Weights of a small mixture-of-experts language model, trained from scratch on English Wikipedia.
Size: 11 layers, width 384, vocabulary 50257, 104M parameters.
Training: a variant of SOAP for the experts, 326M tokens, 13658 steps.
Below are experts of layer 7 (counted from 0) of a mixture-of-experts language model. Rows are named router (the router's row for the expert), up (a neuron's input weights, with its number), down (a neuron's output weights, with its number) and show model dimensions 128-255. Each number is 128 + 32 x the weight over its row's rms, rounded and kept within 0 to 255. Numbers have three digits each.
After each expert's rows: "comes before" lists some tokens at least twice as common just after its tokens as in all text. This comes from a sample of Wikipedia text that the model never trained on. Tokens count by the router's weight.

# expert 0
router:144137122144128161144136171106143148160116165099071216149147089127163079130170121114150142046159109142136106140107118140088124169113132132139148132159142153124120118176172123163060137120164194135139158138099126147082118147139086056127112146188132165089140073096132134145112114125163126121122110158166163094128164110036143198118130150135114113160216097132159133111168105132141159111162
up2:106148135161163118127135136119105092132125115117132157069097112104071125106086165052055152155132111080086153157127141129127157100121127082185099136106101136206112180148120185139084138180098182145126086136109097115121109175147134142077129127081081142143113154141110139096124184141128144102140150147147166155149103189157118128135119132050147132151130102123160122177183163203180116129117
down2:123087129106140145150147151165116127199171122092117171200111156169155122069144138128119097132092086064107159164059128139138134125112086130162115152135112120111134109083129085061114130139130081154120130099155119135142142126130129177145134122102093074116157132080186066070195095124079136100139122184136191110138066119076105086115162133096148125139093129147096093118182083099178115134154
up3:171169134142048086141091142129184118159109165105077159151115115132135143156117147127114128167178080132134120141143160108086194145144165138140087085137134147143144088124151141078086091094113184181139122163077105151118092102108076157090091054149063099063152157087139100111094171116146129155175142139106134096119108149143137133127136155096164102098165167153088154133096101150036151090165
down3:117160159142123151165200136158130105144036049111111135142160083103097155120162084127102104196147088123158148111103124113102102151183139158121074143123141085114102115127094092092113164121111127180110146087124109160078151057095145150189131095094067139124179150109165080140146124105122114093199169196050120105179143129085119080115126121151192079102138117142151045200156097025065152137127
up4:172174129137137098124088143119123163087154051137157131143198118084110066048120130157106176096165096123127111147117092148209111137102151137118136113094141143121120117134167149135132105132105116168101136155098125107150133116120109150064134160087143178142106086114231114157136105125128161109118091162092136087101095110153154128119117162118101167112172180209104161089206127069127122184067
down4:151135128089097132124140147155133082058091199163147126160093120094104037091105128110149114104150128129141118078110108113147117156158145086126135100150074170101134131140106149046123120185156090123062130109111168130132117124156105057120135148115110156122169122127055160111195098149120136121111125125120131143097147143096168152133119139129087106146105135142097168162126062117152071144171
up5:152171149138138140143109133153051136076126133123084166110102110061158136083150092124140145134183097144090122198084126132100153156114175102131162082106132137090155073123163058112133127089105134165129129199161080095092077130143137121152145133144099086079126116126179136174164121079070144139122157157103175117136107133099161151133072130160111086124133125146126126138112141194117102101117
down5:085144110153132149091097153016099109081159125132145159084171140126166120101092105155099169084108097121170115091124170063159154179107177099120176091112136127151079092119142146170068184136107123107140113128116175050151188154101102101160116124162091131153053135106094111122120152153134115120125102092148149152189140146127155167129129108155134127123135172171076105107147206124111098100090
up6:094125110108185061071102136088093081133116124115109146119160170090132135133065146149125059103167161135156114143055081126094128129130196132087098130128158107202092113159073192148118138113131146126076138129151091102113117068167131120114077100167148149136164121145078057134098136133063136212123158157132114135107118118187125234114131118090095127072139120109094125106126090103177117164153
down6:107186104090112107159184133136104137079099141094159117137146169129143128148187104103154152165129146133170064173158123169142064067085119128147167161081148139178152117124136125129120157133109126110140081049116094183096090054099192167109142152096120123089169128097108099119135115131165082135134147160163128105141130101181143128154114067092085161165115154123125120124114190098162145108108
comes before: "-", " ", "|", " •", " Total", " population"

# expert 8
router:107050075130175190085115145149123092127149113141119172122138133088118103135159138122174201130168118178044151183155102101127168172109131148151150125125132101129157128122121130134139115098124157092140173114112185078096107146079118162099100169099118123140077149122160096133079121144187108158162145124149121099143142102146156131079117178148138077159208050075111143124145087106102168168063
up2:099152108155120142108136142105118113171119118197103143157140120129146128086136128141091095113132155130142152152130182163110154177098134155142098075086171084165164156129119109108097149109141129098137104192105202123105142166150127184157102172147166133125110110119106121129120148085120083136125077088120176136115117115171169115144175103137117171143095141098124135143080126136133108120162
down2:144058140101166119172171098104170150103109109112163142116101120093138119084139069065074165168120142175187117103111093179138123177126138095114139118111088088118107115117153143107125217110066116138120130089100089163167119101122129147097094072136144131148158112190129096173086137119077151148173160188193160153131089122187115119126148157128174154098067164090159139176135054187110109107191
up3:151167107152065132102124112117150135162095150166150126151100173137117072102170055098065118130131120133093111099149158069139096151145130118125039098082089106171086106141076157111119129137131119143128141144185150129079104110190091105107138143104161142108112099109132112075108189155154146160165120172164124107070058104146102147115158099083090101155159126144154155117072155161096117097134
down3:123148146222176136137159138146087140116173154129177121153130125166169156151140201046133029139137162145194158101137126166137105145103090147111153124140116096157083055107152082143033162112115140120131174134141147168127111102141130096090074216123084130136187136138137106158073061144168103136153161131106093113158121116122122108151105081106153114168114145099119170152158116103095097128114
up4:135177170118157158130141102066172083163084104131081155194088156155134108145088090101121177095198188142154131144080184156152159128088112109132118069115086151148105098205145168085145164103183152137138130123095182106158121128110163093156060090148073073128097139097163081129193109090111068079090088065108133142104139157156105155135147152096202127171121186128118114132221178150101156121103
down4:144100123138115200154200053142114094116157097104076097093147152094154128106090138113088137142157133067095126118143057137126173103148180077081127128155137161131055151136105120100087154116149115141127114180082173101130156143178112196098164175133186177144095112138120191157108111140179136112156072146119116091136110157148168139099099116086169222190157084158047140148155167129155075109115
up5:159116134145109141052082123039109145113125153140116138067090140169171156121121115121151134121088089104138158135133097125153102116107063098104100114123158076067094082118181177148121091155159154131126113135167115164075109151124091139127131154147154077053117109144096186136131101103118112147131121068096126106120098123195114123110152095070137083068183086165122108110142099137151090141154
down5:106116136145160105074116118108176146163125076110119151127129131126146128078144129117117133148077155177145075182095149147150068165153183149131138141151092144101159124154111101143186065145121117115101085104132161215131156131101165117122150138132109091148081196138128134156112098140177118089150125111095139118115112112128100144168118188147088133101078131094171142152134139180145126169074
up6:098161086058110046166192183113109129054118149127119134174141154135110115080137144118105063132078082154131147120113128093167151036151132109139167145109135136106117101141109128174113112150126182098129116158077108129150115120147081150102125181149130063146088147124101145108182147135081147119138133125123161174161168114108190078135126128102145150165149119076138130093102112140126096081096
down6:103135118112158098108103144143110149108055170182126125129128100100132154137140128139046157101098076144121116140083102113106195139121107106164175118131174218085081096119152102089079136140128093169108095100121047112155118116124136142147138164157166111121139145139093092134123109161062130135108129120104096121122214104153107148136154141104089120116115121088193119146153088127168151106115
comes before: "201", "200", "202", "199", "1", "2"

# expert 1
router:159106123089094125115147171141099128112118110117100220138137120079155148120130163175093144118129151152061177175103068144152094173110138142115173117184199159116126158143127159096108162052110090097144112106182158078107116103136155115043093144104094165134103124142164133166139116160148112185140150141113169132125146100066179141097132172098116166154201179087094192158101091090142157154046
up2:052114157172173158112142130125156127145071121134146110150141096154197200147121142160099149089171204167130152129113142106174138138104100166204168102106115132141125133122066083144148097133070103125132103108067189153090157143130092174186154111126160148115117109130108107062209132129126141152159180164138137125110180097100181160125150150081137131185161114115144113047098143182141138182186
down2:129166144119126119114136116150100170137129156154088135096058143121060039140078126090169096106091107077234171096156134149097095085154112100131149135175184114127097142114138150164175162082083135168169185142204087044186117120135141100139074130106126083141134101096156088086072116123149199101207101122112164187159185086139089118165084091133151148161143127106104127130157092088182115129100
up3:119064099153098124150143094152109130148106133111158079114164116086115157084165136094128196125115101130145106081105103157157144129170072148034086130182081166139129138140126152105122116215097114121074160197092109139042087132184155143144143136143113151114121158132150185141149069113119162188123109146138151139123037136117102151151161137148162090146130163169148104107038125108108141132144
down3:149166101161158137141092072127132133153050121174116124136149146133169105062141130140124152147160169121116174198117130133179093110172103114136125067144095154105124151135141152144139135148139184149119136161130101101110159167038100091127125167169118112094088193110168128213154151165133134158094098042121145165148159175117134184057138151148131106128106083152114144093154156164076107117069
up4:164117147124133091147128137146116041117135202093130129152127146157144146130136119158108141123093166137098184122169152130110151111117160103124125110143165164093158143107106168110064109108162188135138126104163113152159088153102102068105203168149151076127140123137072190103092168133105071159068121173086091070141188170090147142161101138070101138095159191145137184124134108113106134155114
down4:118100123165103112144134121119108123067150149108159087174101099162188167153038105150168110178150122153169072134165151117068133113088147107117105219142081099149081072161177107117141166185144166135103149090123117150172058109123145071151179084162169116141083151079083122137150143171120118096096185087139155127135068110175132085142160109077097169137128142114131089088135152134133135124143
up5:151084116083109085100118121132144097167150119103133155140110114137162088165114134119122106073100148149179148115129166168139170090120095085124109085214161081157165152130099123154115178196095149158142140108121160106123129116060109136112143131160130148076112147085121139138173125129108157097152111123161077117161181178108153133074105158114099116161106093193143113108107115095138145089104
down5:097155084117127164123169118165151173154169161152170128172142164137146134085094101142090085079150134141131102206115100122136125084094125192140188180100125182151110079159124175171043118085124110138152165115130141187124122091154124144126176138138149159090140129156095107108129135099163110170139127183128120123132134108138109165121077148103141086128068148070131117173151112078105183120120
up6:083123137130183125144180145158127088126040199120111210116111112133125205091142110107144130140122148108119088143083146177123158076118110155106199108111084115089101199104093161118132142151176145116105092166134127091129206084171110141084108089118139107080146203084169127178141110152118120101166125143163217068163139145126190113143161133166062079109142182194122149129081126112161179119082
down6:164166135176087124146190185072171126111132129125122092121146146130127107157159132143156108126106095152133110142142112157133118060149137132195157113105072089111168176077110107111128157092157154134119136094154099108129134121173151190107128193094135112064146161117117159134100091161179105177133126156100190081119136159105149140166118124124123137058184115077141115141151085169102117168092
comes before: " The", "==", " He", " In", "The", "==="

# expert 3
router:107115108102171163163130160110117142129120143150161152125124111078059134131135144131132132148148087126101091220140124146119141194087137125112147094164159125120151146178131139117107146087132179136139096069091165152079101150141170105121116046119048149088090143107110103179140117104136134068090130091225107156084136127111148124126150169091091124128208081098148144150135082119083129151156
up2:081105088075110137157139141134124132140112116112072139175132137121123168156155168125186057118019076132126168156155091112160118130120145120097166116129131126151150118149146122088178125121129151114137109130130128151118145076113165140105090100091144098128118124143139099103140147143177197066120116160158138151046121108159090145080151142111122107171131126065133103130124133146131096115138
down2:155138150140051150163122113068128112063139108124123057100128119122121178104109094187122161131138131156179139180127132130142137107136081103147128103118168086157145088157167135136122092125108138132086115120120166125099110195123170162142116132156145089126199180118169105140134135148106080207156095110108193204102145134131126124080160114134090094148164115164135121112159132077066108139088
up3:082168141113155165126139107180128171157123139142109103095156160145118119095171124123157142094149149028102132156107125125166125181134129132103156145145066116176173128151104145052145119102114137128092120125164194081101182130140111077075106099120103178162115112154087154144119166150127097148127165161153133115112182119107190163092150130114182139092159171085116111174177166165114118126139
down3:162174144062074157197148138066162152098113140127091145177123103160140193107106165118104069117135111119149085139108179114158060062112040138150160106134138116136117227156092206123157092147127107112078120099111085157092089136139136137108136179129088146150129161161101152076120101126143114130086116111137117069112139147115128163098146113157147133148148150161105140162082144133091196107166
up4:208086091150201106083162049130107123091140113150079129159143141149124134131155153111085181148140105090091142174057089143136111082125130130117156145202124177105061152144112125143088104150110159134130152132149076070111140163103119169098160176055149085136139137029104096132116116118208111161106138099122157153106127109127110134173098164127159096087166127077098124124158169144112113137151
down4:101142130145158124157146078161158100101167158196162178173149113075160136107192129178141120163172087096147133138118173160113160133181174136104079109134084043106102103133162186133112134106094113151135097085147138155154135176146095146168158133117143075040137112115134180127132070107172170138140110113114154090154074057123203120133061117128132169155129156164143104108115130191149156131156
up5:143188128107110158154154149081095148115074107160162131134135141112083096086119141120100121121146101169150114146088193041162112145085174133123094110124135110086123070119103145062157144112174136150146136124134148123158136110162152175157076144126061088121112168149175128117108097085076112086215132108119174166147126121157115111126146048103122157127118118171078090134088104098116139150176
down5:084137146101103148111125103131083093147099114096154126146112074150146112156115165164167078135169113149147181161132153157159100146128098091136091101127122087082099089078116139131141153107090110193034163132128067159146132125045152062145163123137145139156093132116139100186079125125102070180149122135146130109133140164150197209084127192105113123121164172072128160065139166098107134140164
up6:152102165156117116123100110132123094135155107127110127084122121121095177066136116153159104139114135098104105135184083090078111157069126114159166109148202106164114115128079201178139128117158101118116144102130085131143088127090101143098160074139111125099097106091133122133075153087111151048152120142057162100118122151196140183143145108077133154172174174112124137096164145110136129128105
down6:142100141113215155174188137103108095128150158166142139112136107131129184100139129144125126082129149125122095129119148158151146140131094107151162155136081104135098120103113137111087137100168167108127131085154158105093183158093106168118142107090141072127125057068076152105075185148114185103140119120138182148144130146111088162138082093174102144132076100172125116097109154202125127125147
comes before: ",", "–", " |", ")\n", ")", "),"

# expert 7
router:125091064108154143095131145163105088105140137112092161134130077174116159145106114160165168152151137124074185171157152173126099185103163163159160160197163104110146160132175154139095088053121145153100119147099182150069147142099166167099066109133087133090073112131168163156122142130109124098075190119200096127134123075127106131109165085161166121157201107097098130145105108075159114138119
up2:132131075086170130141136130094134167112083099122018095112152136168126070132108079145122135154195115084128124108131093144164153134152129177112059139188131134040072115147096087105090145109123134126118196107120102136145138123052109132113121111150164136112174054154137120124153156110161097082133116116132132113174096135124088068070124082189110145092171136164141112135115121205144128089083
down2:169093161186106113115160125124143166082182146173229157108099193085153139126091125109097091112176045145190145173097106150157087131172135137153096108108159120147155216093132148092167103186165114215141117110131209111133148164082118078108142142110196115152109082066106076097146129130137114155160136155100138068171094106102079101092147123084125143121109110152105173139122143106160122110091
up3:108151150059127143149119117161162119164119140141143137113161113141148130101113178158141141142207143170082114171177154148116156134099119129150113065115136100113106184099162149126139110132108093106126131118117112146153073172141165141092134073108123173087080121116166106164125123142132074115205162076172098105151073130142113160115112155111148141135202159120100073103230149114093101165116
down3:146148181110097064104092113070124090158147202138162111110114135108094168130134130124187141098134184153107122147110061117125151092127122083108162124125127162097144094127108162133075127167173170132153161117112201167170144032121086140167092178101089145113117133097130085141158151116123109150111098187091114109106142120144105162151167076131153087082098124133108127115161124129153161107122
up4:167103097179168115128191160103127163109116137086085120136087141096118142127099118077072089078148154124155079146051129141160167148132139111163165155153144098137055120150141116122125136084074134125155151144109149117131181105098152202169139174144127106159132171114173174136123111133184056089105137152168075125160126127211155180151108166166075142045138135081119158130106107172102168119159
down4:115145107130108049111084155088145136169094119166167147046131119166144125143153146160098075115102091157136102122136112093128116121106182118179163163160191089138154226116130111163118093106059076125143186122130146160165142129244075124121098096124143087139125141140115127117147117133116067170155161103151135152127118116161092120115106169071108181112089096129111107138153124152154128144133
up5:070143137160131135139147096131120095163115134106118175154107105142062164132099091169229114119178167084154110123156121125107112111141158128139131115113107106144081114142154145137157141181161129108121120142075133062109101113099133137118153120101112088119097132162136101185101074149142182140109099112105108092122175076131112151123067159113071112177116113144129123176148085152128148107119
down5:093089158118110098100136121177141096070162144099119103145207182159077128150162097091130128130131084121162118103106114124159108108161137090084143140119058173177098143107138120148114123101120159180168151148136111161079105147116108108086076079094140126122047086144172186053132075104157109097098074123152079126081122114128132133201094139115126141120130145103173124111108140143112133120144
up6:136167178133156144124117143151131100139117124096104119100136162171114107089121120145168111164085105132106125074163195083118080133133122092177175094184166166157114112126120100114153125107123092171117136135169120102117131173143176138204129136039115122134126122087102135170087118136080116104112105174158069057159103188123072104118128126143069127064188126175149119106146187144076131118189
down6:115122131122152110094141112136116135117188108136149163162089197117209104116125134111138097144118110134109117182107097103155144181152126177145130104106179155147060147115136192096195121136166178139098141146175119111126189127135035157159120129171149088114134084126128115070100121138130147083169163137105196061093143110129199149147142144120148140134128131155070100109077112114141101094152
comes before: " the", " a", " was", " been", " he", " is"

# expert 14
router:113098064112127154068106181072112129107125098144136148173157110127162176167176098139134190116156088116096163121071142144132110200116141165129127136192089151147159165118159086092163118072100178163169154060097147168138120126153167092099069146134151163100084202110156165148143131140106181152111147133179136090193176132089182141124170120087142137151190133112141169124119141161124122124107
up2:145142141164172112109118205113105140163193096137143134060160118182155123156133099135096094112135107105092155095132105064077116142105095096109105068100081089128107171119127101152164103195069133184147168149157121185124143137140117158126157176159095102093138148142058172129136057113118144094106131123133163078119125127129117090157180130194139109134153140093172130085132119100113143082125
down2:144144128144173063054130153173079117139187184158120136186088114130115080133111087141191096085158124183151135168126082164137138081150142168113124053053149125130138129153160116150133137114129142133121096094118137130104163147177101110166120171071144167127137115184127114137130142164136143106132176189126098092166180159158076105109105165156143171121136107150135160105072146140140109129144
up3:093120062147107143081155089126173104132100117081151124160068176097197089111121094152126148139127091163150156115112120170161208122087139110122168184120102100059123133130136157164093108147118119164175103118167089101148083125111120114097142129097190171164174146123101143140098084193163132135118135157115102092171079093071139166126119140104083045148094125117102070130142103177107139104108
down3:079125172189124092166084132088100120144119100159101128105132139097097098089110093131116123091135112192127155120140105165145119150091169116057175189152118161099101082084130161142058140128114173076127139111204115097132131149124106201106163167148077094104139111145091139161161142124100137154065127157120130075218093113173143178198150114074151084090137063089198142171168089105119075111113
up4:159153134137150171167108126142139079108146086137112147110118134147080141079083095180115083141116073109181077176144150156182116152097130105082124135124120173118078058125113138194218130061124127135142122092142175174067115184110143139134138141136087120119106089152177165198109136145146133088072120066109115168177116153105125125146096123067100161157137093171119112152142116110132132078112
down4:108138175136151175125130124120091098134204123147133147131121145161197154142133149222146146161143069114147171139104116153069070174116154158108177134133107177183131142105153146116076125156094132130139123103119139148234114144132155155114090152099113112182116164156160139132036113092134173163163111126078179196147121107118141114134108154192126118105155114164160100115143118168115169132163
up5:137157071118102109134178129145115134117138107128127214119166097103147094132135166082151120106172113132166117110081098068196194161133028139105154162085144149128154111153070074116063104102173124137159173057162157137078119141168069161119108074100152134121134123077155097123129091112095116176092111082156134156081123091170131145137126140146164117085183191122141140101089153143108150112152
down5:081104122102116156155154141131125123082149183093150181193082141124148165139144130137147134154150136157112123084173107142124121131130163130176198106146122124147088184145071081097156143065177140142098126218073142204145112168117149143082101171195128139105167115105137160107098138142096187101117144159165150156130132128114212145153112121094116161132146159137133141120110162132202145134104
up6:136135103108116193142078184176146069142160144150182109092103129102124161149155151108120146092202132118062087099113124165100139178179142126075160115123186150129166154146124161130144166138094161173183141149115118071180088131157087149110139193137089142161109120140181098154048110169104096109118091147025152116165100152096145129155076159104067140138181143097182129174137171089165113157152
down6:166134120128148150093110115132193118170145136155173096079155100066104121076129103138169064143080172123133053166182148075164097083179118160143115115150130131121171084121129123125112078159083062111087098132130099228125120083105095129103098073118131109165085146064182134117150140118143181168137061141170108101106107116104125118110061124139137121107126103152089127157130111182138131175096
comes before: " the", " ", " United", " early", " his", " first"

# expert 6
router:070145134090137211077166136134108127174088128120156135115142105146083127145153152137171178113146107174102127130115104145117110163109119167138116085152131101188109136137110170059111143031135089121169083093095180162138093114096133101131105157140112106145175153150146168135102126084140116146112143133188148141095177116095144156128159138121102156144198111050086160174060100121155154112121
up2:122079134134138117044140178157121117160124198147092121114128163115134122113097128158158098095114118041159106157099147123132128138095134078154105115157139106088097180128122115106123142112141123132117108226152095168188110104171144127153142108109085145096168127117114104147092137157124089143113135143099149150103137147156166097103097123142102138105121118063145081200132139127095133080109
down2:098137175141174096066106109097097166142169154141133155125064143138148161109098139103000158157165203143136111145128107089095178100108138091113129103182107144082114086178130136143130124149113137133154121101120155201073132112108062144140094110120111149123174092210105124176141120052100119075130095160138151060137110131144151061052145113170134095122107151116086136124141127141166140088126
up3:103116104099124108137147155133091101111205167105134120156151057067096124117131143099130106134102207091067106102119146077111117071082134207100104179089106090113132125116083099088129150175107090122154129153151185139177188065073127163174150145144110105114103152120104120167113134135078109159186069126041163074142156144123125162154126079161116116102128147115189141156083091161144129134112
down3:087151118125132183109106136049066133104151146140131027107108129145122103089089105177133158183153153099157102168159117100089156172112120082125185166193094071130136164155122152121124084137122154029131187118165066136141153110195111099091186111121162106148105100173105155155116158161151157138168111133131153062132108092149129149149162064096162140142125165105091143118159123156149097129061
up4:067159130106153154172200126153199131100162157110134131113088051115143113119092152149094078145089132107141142158121155130118160183169097173135109150171075127098124155146127161090178160146119119077074140103196205055111148041100121167097125133153131128112164129117127105139127151166118096166104164165121103142150134101097139121154167079196147150133088075161142180149118155138155151131155
down4:157156123135092129121180161093125107114137117105165144136196082142137155122056098132092160124098082084125158099102112084114134089095106145155163136156158140164094149106177174084183146130079104145134154098141149113086144129120178080181187137129149190110165122122097159078092123081091098104083153229148103139111069155140132097196101104147143104113106097127152147085116138144127148170190
up5:151108120172114099115116143104124090110134109092073104118130136115104087085144142139164156117206129112137078136130135168092108147153107146135137081110170169136171165063148134085101156099109183133119165068106168137123142095130112138155194112118121130122113127191093120153089153120093114183161094167141112131168161068086155081127162133037161079138094081059118125163139114198134110163108
down5:144113100110118107173233095138157108098115078093142109125114139172152136170145120106205129100116154188141175144079160233160123179134076154132095113098112130192105072121096113123162147104159095138182113134101098119124167102140143106121066169131139089194099179128170132100181120167133108185133097073091130117130121140152131127081124079203118106139109166160121205143163091095109076181136
up6:130135161108122156134158142120145121086160230101107080140219170150126072082089114153064132125101153176091111140132140114134146138147149120171075123180112102125155172124141126111147118151165106147114096085104120194140141081054163148136124113052093125139097137123115137135110169044145115098160126206156047143169078095156110170083097085092135151071156107112110154144081143165133131119124
down6:142123130129069151113046119137145074102145112139115130156125115143139155138174146149115163171102150146136152143123136142086116206114138127158132155078119120055102182090108120120150128139133125157080100080094087132121099091134054071135130139110154096160125107162108129099186101095139145123139131130130192094164146142088117094088132139137103100166112113126164135157116108134087112122056
comes before: "0", "4", "5", "8", "6", "9"

# expert 2
router:118075167058177210084139109099146078163121073102080183127181116141148082123104135120109144086151124139057074169135106118150167177133109095141130122164093112133152139114124166147131107095174116080116133129147157121133109150116191118134040118134106172115138146111118104113176110126140130182079101154173125161158187082124119129158166160123141135144204114074102176155146146210098145087141
up2:120146137110126145102117134197092104088153168151121160107181086129146136158160115153057184154162081178148126102094150101123149118099116102080188099103142098157085119131031127132123148129115150104174094122107103128091158108074150147122153112139111136105196109117154154118155151099218089090157081117089122133127138054118061221135147075108124136165187166103145096145131103114194153083127
down2:153178091126098072130096118097063171143167124156194143146115164117131146076092122108123076086171182163077156132158075084148158120150104134125145145126142093119130098103117108145158096162136124114123090070110142096140085117112133084102143106112093135088107146142134139100168146141085098131110124120141038162117145117189094112151122082140096119118111062117159173193104116138100108062148
up3:162122143140131081064085110116149125154141099141159153051117136113166130137114080164057124140172171140106143147099107096166124057142136097167169109140124180132148074167080094117168117184108132089147152112162099132144142140107152120125138149082157210136101165073171211172149099130134151105094120104083143109189117075107196150093194097083081170116136137146095176152093159144120135148147
down3:080084200105128179082094198148107169106140092101178121128205129078140131098145102095097141147127101100122087135165093146104113133122102101150167086060116074141148190103120083169105172131116091128098141113171164097106148107066142172112140140136165092164117121116109158073133109135126175120103132150150159144118164153137179102172062115135132107096108137077108143123088172120132116157175
up4:139142171155112111099155115119169040123188136176151146098117111209071095130100142093129093130129137091164128145173115075157122124122187139177138095200117122144091104084120166107140103181095147132118118122124108136106149158104116098105156162150059165089066071123135126154073068071183112142164165126096106131157127121099191154114126134154191149143124158101155148133129173109166098128136
down4:131148052088119134092147150116081125163107156090111110118126138180157078101106129166151131165086130109147100093115135120132150173118199128164140183103085097147083155108126160104138112126158094129114121152144166129158130148111147103133134089111123095181187050118148138132142076147172100079154120149115157113078098119095115123070151183144157136101181125166139098157131193136131106145087
up5:125127124128152133098150165054120119137163134133163148104191130128166170098171121186113091122158131183102071157154186139127114117152155103153126120102076169154145114036116146081136096149173133077168119066140112159115097234147159119140121129158144150114101149114113153105113107057141100077112165146166179143097141129059138117079134098105147144143113131132062119125185075116115195122114
down5:108134099162137116200143072092116073095224110109101120197165107101171187133178150134137206098129125106100086115118170122159127114125087115146115135070128153131148143134119168107138090194120093115121133134172094130124200113187117169215122145160104160131108158132117143114161083159151120120064122149085172126107143133121093124152154156121104133057158126151116128146136116118098084122104
up6:157134146137131123126112153163135108149144080210167132117111133123146055103133113096125162147124207101123206153141090089101109111064188131182065124158150137142076152142197071130146057137095083070090114164096105111102056179144141160061115113153139119195189145139119135140092121130135137076162134159159159104166129109058159111137135159185129120104111175141128105125105185165124125108142
down6:072139151106150110069130060102155059068081157125152118135134104089163159110077153162155086186080138104127111109149141094077082184110141078134118149121138123136116113183079126147160146108104120106147182142055108106109143099095111078097125111051133108145095104172112130121125133147170062130152116159086186100112122131100091154124093070121154086091172164075121119152143141125135156108123
comes before: " in", " to", " by", " of", ",", " on"

# expert 10
router:116168125107188126118136162097164098120122156126115165110193143097137136110130114193112143111126162236078144161153164110156146165156144125091139116157150133109128158119109164139157169099142153165168194136149126141135073184103105130096067132108119145098099130092148058150100120137183134118071080133249104175158162134152196163089090125093090102113208148148076101145126044113126130123113
up2:109147170118076095094135108095115081102127074077137142170173116126150105108160148146117132153131174075138082189144148124107127130084123170192138113129110103163116101141118146142109074129154143142107143138138126208143108157117118136150161157087145071131086097124125129138136173133119144143120151109174114149088188138101130105119119122105164146111161112176144094136144089096168096138124
down2:154127171125129093162171125139098116065173076175084144103143102151083118131149145109152172099090181097144158217148127130130145096122108119101127106059150122135144123139129100173155101128203110116153158193157101106167132132183114131182102111110101158087183117081135202083153172124052145121134136103149093124155087130141085134147119171149140111142100102131120153143146135080084082190091
up3:094070122084125136124161147109104145101150074139168139096150082077166116147147120163136136143170208181103137205097092168124109152138136086180167138093130131148123131172121176137121137091160178136163147125125125134105154095101142175148143099125126096136070123120191079164124173173054142099076158122079075099136077125174141165105171144142120113105215111148124145169118133097135120134133
down3:164169142125059133146129098121107117105097156146172117097065072114108173169063160121134168169147105093120207154171135071092123111139129118177155150126114138159135111094109065037129131120129075066169116119087120138129098169237123187183140116154123124197139112130117185146136132150127092144182093096136154139158144115114151176107134145133175096131132167176173099127141149119148114091115
up4:150136166134110144082130152138086097098153113128182143063141156110088114175165112140168113094143098159138092131121136146109143079108122171082134080156142165133182133096146146222099177113102139070078159154162147097117093156159111132124128113098096153074170140079108112095188081110119115131113163141088147137108166074080174113121108107130114146154119094121149235118113153127116183172106
down4:148107121114069106131105123135182180165141125127134205094137129072102160202106131116091079113166106119117135124138159101070162101137157105157163099061199123100117159092168094096096130087104168060134099146092156130167096132175101109123122114076177081125099158105152156125120141137161094183097147203131101115110107105144128106155124156158132120124140120140159162122132143109141097165082
up5:096083182100140158161153134096145150144190147126180136144099127112142190148068157188114123146146115126138148104181080191132178136123104092144139156107141099138160099066127070104156123093129159170146131154124086141177098139136105157050104115128170136098105163131160119151079082191074141124068128119118183096096100086104122122105136137145151093127096146139134094189128096133127141127149
down5:081134090131179150174155146111107115149138179099151145195170167087118144110141208100167193099059145109056138139113152151149104108069158168100149185105131102118108162144154121190119070090132159102146168181131081195118132079139152110142138124107142112121111122144112088075146037125111159129093152066094173081189105171112179135105126094160131121118164126118138093106103143117100089114153
up6:135159134106200119119175163069175112189127147130149107189098153140131135133178130125115150118148170138140048134192164118126167158150147172128079106170081092156119075093115130127110126166164065122141090139132105093087161191117158084141143073122109131122133093076087119183117175195108075091121073074064187141147065138124117132097081116143088127126164108118164105109150098130111141140186
down6:117117149107068140145107152124110103148087033063147167078140194138152132141112134131132116098105162122034151096090123134144149161156160170137101159086147144128125165183119184136132143108160124134127118165128135127090084163127072138132130156147083059164126136140155167157106146105089173135118104163096107179124136130102178150120145120036117126165130164106212106156112121080128114087164
comes before: " of", " in", " for", "\n", " University", " at"